Experts of a small language model: 291M tokens.
Below are experts of layer 4 (counted from 0) of a mixture-of-experts language model. Rows are named gate (a neuron's input weights, with its number), up (a neuron's input weights, with its number), down (a neuron's output weights, with its number) and show model dimensions 128-191. Each number is 128 + 32 x the weight over its row's rms, rounded and kept within 0 to 255.
Before each expert's rows: a language model's description of what the expert responds to; "raises" lists some tokens whose logits its average output raises strongly, later layers aside. This comes from a sample of Wikipedia text that the model never trained on.

# expert 21
It responds to: Closing quotation marks, parentheses and brackets right after quoted titles or figures, plus newlines before section headings.
raises: "==", "The", " and", "===", " ", "\""
gate8 [139 126  98 129 132  80 110 153  97 158 140 138 120 150 123 127  98 150 125 117 183  74  70 145  90  93 118 167 120 176 213 132 108  88 166  91 100 106 133  61  85 125 112 138 147 101 114 150 221 127 154  97  78 133 160 171 121 124 150  76 109  60 142 118]
up8 [ 77 171 140  82  87 103 114 104  99 122 137 117  59 148  93 136  79  80 157  94 141 180 150 183 159 140  77 148 100  83 118 144 133 109 105 127 197  81 164 129 119 110 147 104 125 135 135 155 130 106 105 140 120 142 164 160 128 131  98  98 145 154 169 176]
down8 [143 123  75 145  94 100 187  72 145  99 174 121 103 123 123 170 194  73 146 216 163  90 134 119  67 133  83 155 134 114 161 115 106  97 125 115 164  83 160 107  93 129 149  95 132 119  52 160 149 152 164 113 133 147  91  68 131 147 119 131 178 158  70 162]

# expert 59
It responds to: Full stops ending sentences, often after a name or year like "2014.", plus pipes after a name in tables.
raises: "\n", " This", " In", " ", " It", " He"
gate0 [ 76 174 131 110 151 165 113 121 114  72  91 107 142  93 139  79 140  72 131 125 112 170 124 116  96 109 175 109 124 119 129 112 131 158  95 136  86  53 159 157 219 130 140 112  59 173  91  88  99 162  89 158 130  78  96 142 123 126 192  97 152  91 127 142]
up0 [120 112 182 134 104 166  87 144 137  38 132 132 191 163 190  65  99 126 147 109  61 133 127  89  88 120 147  95 127 133 117 129 107  97 139 137 105 135  18 129 127 131 183 123 155 121 136 116 156 140 159 105 128 151 131 152  99 147 127 111 134 136 107 164]
down0 [103 157  93 101 115 106 111  95 162 139 140 166 149  79  93 131 150 115 169 184 149 123 109 133  79 139 113 145 149 146  94 163 123 112 117  85 122  64 139  93 174 137 154 119 111  72 128  97 109 120 176 181  85 160 165 100  64 133  95 118  87 119 156 152]

# expert 15
It responds to: Four-digit years, especially 2000s, in dates, titles, census mentions and parenthetical release years, like 2008, 1967, (2015).
raises: " whom", " which", " the", " it", " being"
gate0 [161 140 141 158 166 150  96  70 171  76 128 108 102 132 102 134 151 144 137 132 120 119 113 163  25 151 149  67  89 155  94 148 122 138 134 116 184  69 146 151 103 191 143  76 154 112  94 160 125 198  92 103 139 181 163 179 164 188 145 137  89 127  90 156]
up0 [123 116 160 114 101 151 120 152 132 100 118 111 113 113 127 109 129 134 134 114 133  84 163 177 109 153 142 116 134 125 153 102 156 102 186 101  90  98 124 123  76 155 145 192  84 142  86 151  88  94 120 164 146 113 143  69 110  92 161 119 118  82 123  77]
down0 [102 137  77 105 121 120 149 155 142  81  94 146 118  96 148 160 100 134 143  94 172 131 135 153 135 113 115 158  86 104  91 151 133 133 165  68 117 123 147  90 144 196 148 101 134 167 150 158  79 185 122 133 111  89 158  91 140 142 121 199 118 126 108 130]

# expert 49
It responds to: Common nouns ending noun phrases, such as installation, situation, development, tour, plus apostrophes in contractions like don't and doesn't.
raises: " and", ",", "s", " /", " which", ";"
gate0 [128 128 146 110 108 118 107 124 130 124 133 146 148 141 103 113 150 145 128 179 115 132  85 160 107 143 134 114 180 157 152  85 155 206 103 129 144 152 155 144 122 105 181 101 137 158 146  93 138 154 101 135 106 156 134 145 103 107 132 145 125 101  72  76]
up0 [ 82  96 132 192 137 159 133  61 136 157 150 153  91  55 144 111 116  92 178 127 100  78 151 157 168 100 144 137  64  60  82 111 167 107 113 130  91 106 141  54 131 200 137 127 127 141 121  90 101 209 113 105 119 124 118 148 141 154 177 108  93  82 132 118]
down0 [151 112 157 149  48 118 106 164 146 143  67 162 166 116  99 134 150 134 109 147 177 125  80 111 120 102  92 144 100 119 105  62 112 150 166  90 111 139 109 107 115 148 161 115 190 140 124 172 132 166 126  98  75 150 108  88 120  85 130 140  80 105  91 175]

# expert 56
It responds to: Ordinary nouns after the, a or his, such as season, year, side, time, months, plus sentence-opening There.
raises: " are", " by", ","
gate8 [133  98  89 100 135 169  69 107 164  99 158 165  78 115 112 147 123 146 129 176 148 226  64 151 172 108 136 137 122 118  93 100 100 190 167 132  58 115 162 150 113 158 102 124 140 132  91 129 148 145  96 132 135 136 159  85 152 107  99 142 115 103  86 118]
up8 [133  73 167 142 143  85 155 121  72  95  50  72 146 177 152 172  74 115  59 154 132 139 120 197 156 106  79  98 120 149 158 133 220 154 119 138  73 101 109 132 126  77 100  81  78 127 158 155 169 132 138  92 114  81 127 138 147 114 140 148 118 162 128 180]
down8 [ 82 106 172 151 137 101 148 131 111 119 176 117 133  47 195 143 191 149 123 158 100 164 157 103 163 101 137 133  99 122  97 163 116 180 181 130  95 110 157 121 155 133  98 148 127 153 105 111 135 109 145 145 113 101 110 133  73 110 161 156 144 157  91  65]

# expert 50
It responds to: Country, state and nation words after in or the, such as United States, Japan, France, China, American, government.
raises: ".", " it", "\n", ",", " as"
gate0 [169  76 157 158 143 111 112 104 153 126 152 161 153 156 103  67  79  82 134  83  30 146 135  64 104 172 138 123 155 122 103 122 169 186 142 146 152  82 135  72 176  90 116 149 107 118 141 108 132 115 110 134 177 174 110  69 122 172 158 151 117  40  79 138]
up0 [111 168 119 100  48 147 108 125 170  94 125 132 143 112 147 155 175 106 164 199 171 124 107 147 156 136  70 161 138 112 131 141 135 148  96 109  87 159 101 121 148 126 146  52 118 133 130 118 154  99 127 134 172 116 148 146 111 207 100 133 138 129 128 140]
down0 [134 127  79 152 159  97 180 107 159 116  99  62  83 107 106  91  97 182 145 168 100 115 184 165 136 128 103  87  57  97 129 141 173 157 116 156 137 127 141 104 157  96  97 185  46 121 170  97 141 132 143  94 163  81 144 134 130 125  86 140 142 114 154 111]

# expert 4
It responds to: Mixed tokens in tables and lists: cell starts after pipes, numbers such as 5 and 6, units such as km and kg, suffixes such as -ing and -ed.
raises: "ping", "ning", "pen", "ction", "ating"
gate0 [161 124 125 109 112 112 111 106  46 161 161 114 123 148 167 191 119 127  78 166 102 136 134 164 102 110 111 120 194 154 168  93 184 192  67 120  72 123 238 168 136  97  57 106 192  92 176 161  95 183 135 163 153  85 108 170 156 141  62 105 160 146 102 122]
up0 [ 89 176 177 112 167 149  94 158 204 109 174  79 162  94 145 177 124  97 185  88 141 116 191  93  81 135 119 175  92  72 128 155 111 144 131  73 141 158 121  71 110 158  87 148 155 112 146  97 128 132  94 131 181 102 142 155 107 104  92 130 129 108 138 162]
down0 [172 109 106 139 132  93  69 137 120 103 114 118 141 166  92 140 135 132  81 127 143 164 125 140 107 154 103 105 150 139 120  91 110 151 150 158 133 155 121 107 242 152 122 182 136 164 123 180 175  96 189 152 147 143 137 174 115 129 117 127  96 116 133  97]

# expert 9
It responds to: Line-start hyphens of bullet lists, newlines, table pipes and section equals signs in infoboxes, taxonomy lists and tables.
raises: "==", "===", "====", "The", "In", "On"
gate0 [108 184 173 155 131 159 102 139  59 169 162 139 108 104  81 109 102 109 130 146 143 132  99 104 141 186  48 177 131 132 174 117  91 160 116  83 120 150 133 101 142 158 132  77  99 166 140  85 125 149  90 150 126 165 159 111 132  93 117 176 127  47  97 176]
up0 [112  93 150  97  96 135 133  91 107  56  98  80 140 111 132 125 109 172 104 186 147 127  87 128 132 125 136 110 127 142 161 133 112 108  92 127 123 151 123 156 114  45 143 106 191 104 145 166 137 147 122 130  93 195 109 182 144  73 129  76 156 145 162 129]
down0 [152 101 108 153 114 141 148 124 172 171 128 121 173 113 124  75 105 169 135 114 101 149 175 132 170 146 137 179  92  88 157  82 117 123 174 148 114 190 196 120 142 131 152 183 132 124 108 135 144  61 155  89  74 142 121  88 147 142 176 127 175  81 131  67]

# expert 26
It responds to: Commas and coordinating words joining list items or clauses, such as and, or, but, &, et.
raises: " the", " a", " an"
gate8 [170 121 100 143 135 120 116 108 195 175 126 158 151 136 117 101  96 101 115 113  92 164 196 134 124 144  81 135 102  63 121  68 166 159 100 140 137 136 129 143 150 136 173  97 100 147  93 132 164 130 138 114 149 113 180  78 163 171 105 131 131 134 106 160]
up8 [147 101  93 147 123 149  96 114 123 133  93 119 147 125  68 147 216 100 151 171 133  96 151 176 149 113 203 102 165  93  88 124  41  94 186  67 110  77  85 112 165 153 131 108 128 211  86 121 112  67 115 140 166 173 102 131 133 102 104 128 125 104 157  70]
down8 [165 175 174 133 145 202  87 118 143 143 131 168  88 176 101 126 179 138 136 117 134 147 110 148  77 121 156 161  99 184  95 128 156 102  54 133 154 145 101 109  80 130 153 111 176 170 102 130 105 135 155 115 178 153 187 163 175 129 149 154  81 189 109 120]

# expert 58
It responds to: Opening parentheses, quotes, slashes and hyphens, especially the parenthesis before birth years after a short biography description, such as "(born 1992)".
raises: "s", "under", "S", "B", "a", "pi"
gate0 [ 90 140 110  98 160  70 120 123 132 146 174  70 163 166 106 110 165 126 146 127 106 128 156 135  51 142 115 146  98 107 124 141 131 143 101 119  88 146 101  72 118  86  93 136 153 174 181 154 102 148 152 140 137 191 126 145 152 155  69 120  90 103 164  89]
up0 [166 139  69 156 135 109 148 148 148 162 107 129 149 119 163 114 169 189 159 100 148 166 136 123 132 113  74 158 149 119  97 116 150 135 136 157 134 103 174 149  81 123 148 139 131 109 116 125 131 142 202 121 148 137 118 100  98 101 135 132 107  96 144 146]
down0 [102  80 129  43 130  93 128 143 122  71  99 182  67 167 154 161 107 116 104 160 141 169 111 102  94 162 152 175 162 149 122 114 110 119  68 121  99  47 127 145 146 133 183  93 107 160 141 120 157 107 109 112 103 172 130 115 133 102 105 163 119 125 100 172]

# expert 46
It responds to: Byte pieces of Chinese and Thai characters inside parentheses, plus periods, semicolons and odd symbols in coordinates, chemical notation and phonetic tables.
raises: "cle", "dé", "ction"
gate0 [131 115 118 117 104 100  92 156 120 181 129 131 161 123 134 145  86 170  17 163 197 198 116 142 133 151 140 129  95 172 126 156 187 155 149 134 105 167 149 152 142  61 129  61 195 102 127 147 163 153 110 181 120  66  47 118 112 143 116 167 119 169  97 128]
up0 [164 125 169 151  27  91 123  92  89 153 112 144 117 152 136 121 137  58 113 154 136 161 140 176 140  97 130  77 143 152 143 120 163 137 120 133 120 154 159 117 139 121  94 165 170  83 160 126  39  87 129 149 173  94  96  71 122 157 134 155 140 142 120 130]
down0 [106 138 100 135 144 125 136  99 128 101 131  88  68 151 176 137  96 168 158 154  88 104 121 135 103 140 130 153 119 104 150 141 106 116 170 167 163 171 104 166  71 148 128 145 150 175 131 172  93  89 127 103 210 112  85  80  67 163  94 155 119 139 100  58]

# expert 37
It responds to: Prepositions of place, time and belonging, especially in and of in geographic or institutional phrases, such as district in, state of, during.
raises: " the", " a", " an", " their", " one"
gate0 [127 112 116 135 144  98 123 109 131 132 139  85 219 127 103 110  94 171 179 139 150 125 116 130 123 146  71 131 148 127  94  69 192 168 142 148 103 164 193 115 148 100  80 114 143 125 116 128 125 129 163 133 168 185 137 110 124 142 149 152  58 122 145 172]
up0 [133 128 132 143  72 116 118 111 133  76 146 103 154 121 160 109 179 119 135 124 104 138 121 174 138 109 143 125  93 123 108 137  83 116  65 101  98 140  96 171 177 124 194 108 153 139 149 103 116 163 154 156 160 125  90 151 154 125  98 119 131 144 157 148]
down0 [186 136 160 141 126 101 133 105 164 101 144 142 105  76 202  88 118 137 128  81 117 132 135 195 119 199  60 153  92 176 131 139 151  78 106  89 110 120 115  83 148 131 129 108  88 149 101 127 126 114 123  90 155  76 117 159 119  88 145 116  95 105 122 115]

# expert 48
It responds to: Final pieces of longer words, such as cult-i-var, perturb-ation, Account-ancy, plus and, commas, and the N in coordinates.
raises: ",", " ", " of", " at", " in", " and"
gate0 [136 147 111 113 164 177 161 190 106 149 133 107 168 130 120 140 175  92 142 165  72 134 154 156  53  98 137 169 127 155 102 139 107 170  72 131  65 161 152 148 120 126 128  77 114 119 181 141 112  99  62 134 131 111  89 105  92 128 121  92 117 129 149 208]
up0 [133 173 117 176 123 147 103  96 126 136 164 141 123  61 128 116 107 135 127 106 166 172 157 138 170 103 101 141 116 146 125 155 115 114 159 159 156 149 104 110 126 197  71 144 147  90 116 139 148 136 167 148 119 162 199 134 118 120 169 194 151 103 125 101]
down0 [ 75 168 129 144 173 166 110 145 142 133 139 110 136 183  86 150 115 168 171  51 118 134 190 125 171 107  88 129 131 161  78  91 173 145 172  94 162  99 111 179  85 174 113 140 152 142 155 111 123 136 143 128  53 114 127 107 131 188 130 125 157 141  94 107]

# expert 6
It responds to: Unit words after numbers, such as km, mi, ft, kilometres, and sports nouns like career, points, Championships; also plural s endings.
raises: " and", " (", " in", " a"
gate0 [137 160 124 141 199 243 159 148 108 163 165  90 255 138 144 118 110 127 155  77 100  95 147 115  57 144 101 139 120 136 159 125 152 103 132  76 172 135 129 119 105  76  26 108 127 158 192 101 138 123 127 112  73 181 150 137 153 109 157 139  45 117 145 133]
up0 [ 97 177 127 124 215 175 169 142 110 112 149  80 198 197 134 139 143 126 144 130 114 116 142  82 143  97 122 131 112 138 171 127 162 120  89 129 173 105 164  48  93  50   4 161 124 111 147 109 126 108 116 131  89 212 165 136 130 109  69 143  94 119 119 162]
down0 [127 112 130 108 131 121  55 142 126 157 151 115 102  83 120 178 117 131 164 161 137 122 101 113 131 117 133 155  77 122 225 122 147 108 100 110 122  95 138 113  84 138  69  83 147 117 107  47 110 190  92  78 140 140 158 138 150 167 132 145 109 200 101 133]

# expert 5
It responds to: Bare space tokens and short word-starts after pipes, colons or commas in tables and lists, such as A, An, de, I.
raises: "gen", "s", "com", "RA", "ent", "gro"
gate8 [147  88  80 105 145 141 145 106 146  65 125  93 132  94 106 146 215 162 118  91 133 153 125 123 176 133 106 186 110 104 106 168 101 167 141 109 143 137 236 128 119  88 114 102 137  84 147 119  91 110 134 154 132 116 113  61 205 133 119 102 140 123 125 166]
up8 [ 97  99 196 112 167 111 146 102 113  86 132  95 121 114 125 109 183 100 105 122 163 144  99 119 147 135  75 187 162 111 129 162 115 147 129 150  75 149 148  79 143 138 127 143 109  95 169  73  83 133 113 122  90 108 102 169 138 160 100 140 148 134 167 159]
down8 [146 128 159 157 135 145 159 168 104 214 182  85 101 129 153 100 182 123 144 200 129 112 123 141 136 122 107 166 125 128 133 112 182 145 138 140 143 154 121 148  82  54 152  90 130 118  80  74 101  86 112 122  99 124 104 138 109 151 113 109 152 207 135 138]

# expert 40
It responds to: Single digits, digit groups and capital-letter codes inside tables and coordinates, such as decimal digits of latitudes, JPN, CMA and PA.
raises: " care", "rov", "dic"
gate0 [157 122  88 106 197 123  88 123 147 163 110 154 126  83 144 124  97 129  80 174 165 155 151 101  75 112 137  88 129 170 152 142 166 103 167 118 114 130 156 120 137 123  86  82 160 121 144 153 131 193 201 122 125 106 149 156  89 157 137 152 154 121  86 169]
up0 [133 194  68  79 145  55  81  78 140  96 125 148  97 115 128 148 182 190 117 182 128 114 129 194  55 129 128  83  82 136 136 116 121 162 150 126 181  88 171 177 132 128 105 116 147 130 172 164 141 129 126 104 110 120 171 150 138 100 156 107 167 107 114 157]
down0 [121 158 116  85 158 157 156 109  98 127 143 138  98 113 124 100  65 108 193 127  66 115 125  99  83  89  90 157 138 137  69  88 147 129 162 148  89 151 141 193 145 154 107 115 136  91 126  73 147 163 161  65 126 125 108 146 119 169 153 182 141 142 108 137]

# expert 41
It responds to: Space tokens and short word-starts after the, a or by in prose, such as re, co, con, dis, and opening quotes.
raises: "Gl", "Following", "whose", "ions"
gate0 [ 84 113 139 139 171 140 148 159 146 157  81 132 122 121 136 112  51  75 139 146 127 150  73 149 184 149 165 182 197  81 113 112 130  63 145 158  78 138 149 125 114  89 134 107 169 104 103 101 129 151 183 153 163  92 113 186 149  69  64 115 135  77 105 104]
up0 [130 130 169  78  55 167  95 138 146 160  94 124 115 151 130 170 163 138 131  25  92 116 168 132 148 187 145 120 190 125 165 140 155 132 165  60 177 162 110 149 209 111 114 135 145 112  87 137 115  72 144 141 131 121 135  91 157 100 125 105 119 160  64 117]
down0 [118 155 108 195 101 187 155 111 138 182 159 128 201 104 133 174 134 143  86 128 135 141 137 100 121  93  66  73 160 165  84  79 173 126 100 157  82 158 138  66 130 123  79 138 163 150  94 177 129 134  95 132 155 150 172 132 119  86 122  99 141 129 159 163]

# expert 51
It responds to: Markdown table divider rows and infobox or taxonomy field labels like Suborder, name, Location, Born, Released, MPC, JPL.
raises: " ", "\n", " ("
gate0 [111 105 113 173 133 160  83 108 147  92 154 100 178 148 167  84 135  87 113  91 125 155 163 157  97 118  96 187 149 125 112 166 114 154  97 101 128  66  57 109 139 193 131  83  90  99 141 172 120 103 166 109 103 119 169  97 145 196 107 115 106 146 150  92]
up0 [161 139 112 129  58 127  37  97 135 139 140 114 101 155 108 142 143 133 168 106 159 148  85 105 130 133 156 176 150  88 173  94 108 112 144 109 154 120  93  71  72 133 128  94 200 174 127 160 114  90 110 137 120 147 166 155 123 140 107 116  93 139  90 113]
down0 [164  92 119  88  96 140 213 180 132 152 131 166  98 132 133 106 167 114 122  91 138 126 160 122 117 152 137  94 141 151  84  91 164  97  94 116 109 144 189 126 120 105 190 163 162 141 100 158  52 157 105 124  31 124 103 137  79  99 116 124  74 141 131 111]

# expert 63
It responds to: Periods, semicolons, colons and closing heading equals signs that end sentences, citations or headings, before a newline or new sentence.
raises: "\n", " The", " In", " ", " This", " It"
gate0 [112 122 127 140 104 183 125 130 146 152 112  75 127 184  95 146 107 167  69 156 136 142 167 113 104 167 103 113 126 145 109 156 136 143 125  45 151  92 123 112  72 134 152 153 146  81 168 114 135 105 209 160 107 174 189  97 142 163 116 111 142 116 119 180]
up0 [154 148 215 142 152 143 109 138 157 145 210 135 137 118 135  78 136  85 151 133  87 126  98 143 156 134 153 101  99 149 116 104 141 114 170 128 119 121 127  85 144 172 141  91 140 143  55  97 148 143 100 133 125 117 145 113 139 108 140 123  91  90 119 131]
down0 [157 157 123  95 115  69 156 114 156 107 122 171 121 107 137  96 136 109  68 117 150 156 126 110 159 171 133 144 105 135  91 158 138 139 157  83  93 150 142 169 153  97 167 134 107 138 108 117 138  64 147 143 127  77  79 129 149 116 154 145 176 130 133  80]

# expert 34
It responds to: Line breaks ending list items, table rows and paragraphs, section heading markers such as == and ===, and sentence-opening He, She, On.
raises: "-", "\n", "|", " ", "—"
gate8 [138 196 121 119 128 183 143 157 129 119 142 141  77 133  76 151 235 104  91 119 136 136 145 108 104  74  79 115 147 130 131  89 166 179  79 143  96  70 219  80 149 130 159 162  87 133  57 127 147  88 140 149 126 115 183  86 159 116 100  73 127  66 123 130]
up8 [160 127  94 139 145 135 128 158  92 153 148 106  96 167 169  79 114  86  82 110 122 119 166  98  90 102 135  89  94 111 127 131 163  74 137 128 190 110 127 155 137 204  83 101 119 115 136 105 145 164 150 113 159 150 125 106 114  90 136  65 104 140  99 134]
down8 [144 107 122  83 175 156 133 140 124 145 165  71 142 158 146 142 120 157 156 127 114 138 124 139 161 118 107 173 127 167 173 116 163 156 110 167 120 106 134 126  75 109 151 138 160 128 145 125 120  99 121 128 183  99 113 112 180 176 122  94 196 130 125 122]

# expert 55
It responds to: Commas and conjunctions joining clauses or list items, such as single, and, but, including, although, plus commas after dates and names.
raises: " the", " in", " a", " and", " with", " on"
gate0 [132 136 121 161 114 135 109  69 184  89 150 111 142 168  85 163 113 106 152 154  82 173 175 121 139 120 143 101 155 141 206 131 166 131 144 149 109  69  80 122 132  85  90 132 184  80 121 189 105 131  73 119 148  91 119  98 109 145 144 179 136 127 119 127]
up0 [108 191 105 124 207  59 141 129 150 171 116 167  80 160  95 122 157 157  97 153 131 151  83 134 118 119 133 102 128 116  78 157  72  95 123 105 139 100 140  79 140  96 135 103 113 110 140 132 109  81 164 144 124 170 142 153 107  86 109  72  98 139 107 113]
down0 [ 90 127 101 156 175 151 151 130 127  89 145 129 136 135 100  70 145 129  93 129 132 159 141 145 167  97 138 134 124  89 121 155  99 134 160 144 135 137 104 141 150 129 110 158 117 131  99 171 185  60 115 149 107 112 195 150  61  96  95 117  92 157 115 160]

# expert 17
It responds to: Commas, closing parentheses and semicolons ending a name, place or date span, such as "1948)," or "(2019–present);".
raises: " and", "\n", " ", " |", " a", " or"
gate0 [160 100  80 181 155  72  40 140 103 146  86  88 132 105 108 115 181  81  80 160 130  90 193  98 150 120 144 144 119 134 154 139  48  78 117 104 154 174 155 149 142 112  94 126 140 132 121 111 140  72 157 149 132 117 103 172 105  92 122 114 131  76 155 193]
up0 [ 98 101 102 146 164 101 129 162 137  98 101 141 159 161 143 156 161 107  80 109 103  77 241 112  95 112 160 107  85 139 152 173  79  87 100 139 166 187 111 139 102 116 125 123 124  85  54 129 138 103 120 134 126 167 115 142 128  96  97  71 128 112 146 176]
down0 [132 160  91  85  43 172 174 109 154  72 136 140 140  89 116 114  82 134  82 158 111 150 135 214 144 194 109 109 186 117  88 117 152 178 123 180  96  96 138  77 129 146  53 112 120 141 135 140 104 136  89 155  78  87 117 185 138 148 142  96 150 123 166  18]

# expert 31
It responds to: Line breaks ending infobox fields, table rows and paragraphs before section headings, plus heading markers like == and table separators.
raises: "===", "\n", "====", "-", "The", " "
gate8 [143 138 140  93  78  89 145 126 135 152 112 183 140  84 105 119 161  50  69 143 145 132 129 112 100 126 138 142 153 144  96 188 113 126 148 127 107 110 138 151 111 140 164 143 151 124 106 106 168 118 129  86  71  92 100 107 134 131  76  67 102 148 106 155]
up8 [127 141 111 142  75 113 104 156 109 101  98 174 151 183  97 113 242  96 100  64 119 134 142 123  78  84 128 151 136 193 136 111  84 161  80 136 135  84 150 164 146 116 151 105 127 107 180 137  97  89 120 113 105 119  72 114 123  95 111 142 127 177 153 159]
down8 [116 166 150  85 111 158 131 136  79  93 158 109  99  66  80  79  79 166 158  80 122 158 141 163 117 154 164  58  62 105 175 142 114 132 154 133 140 151 120 125 157 102 170 168 112  99 118 151 130 132 174  74  78 161 142 130 131 140 147 115 109  78 108 122]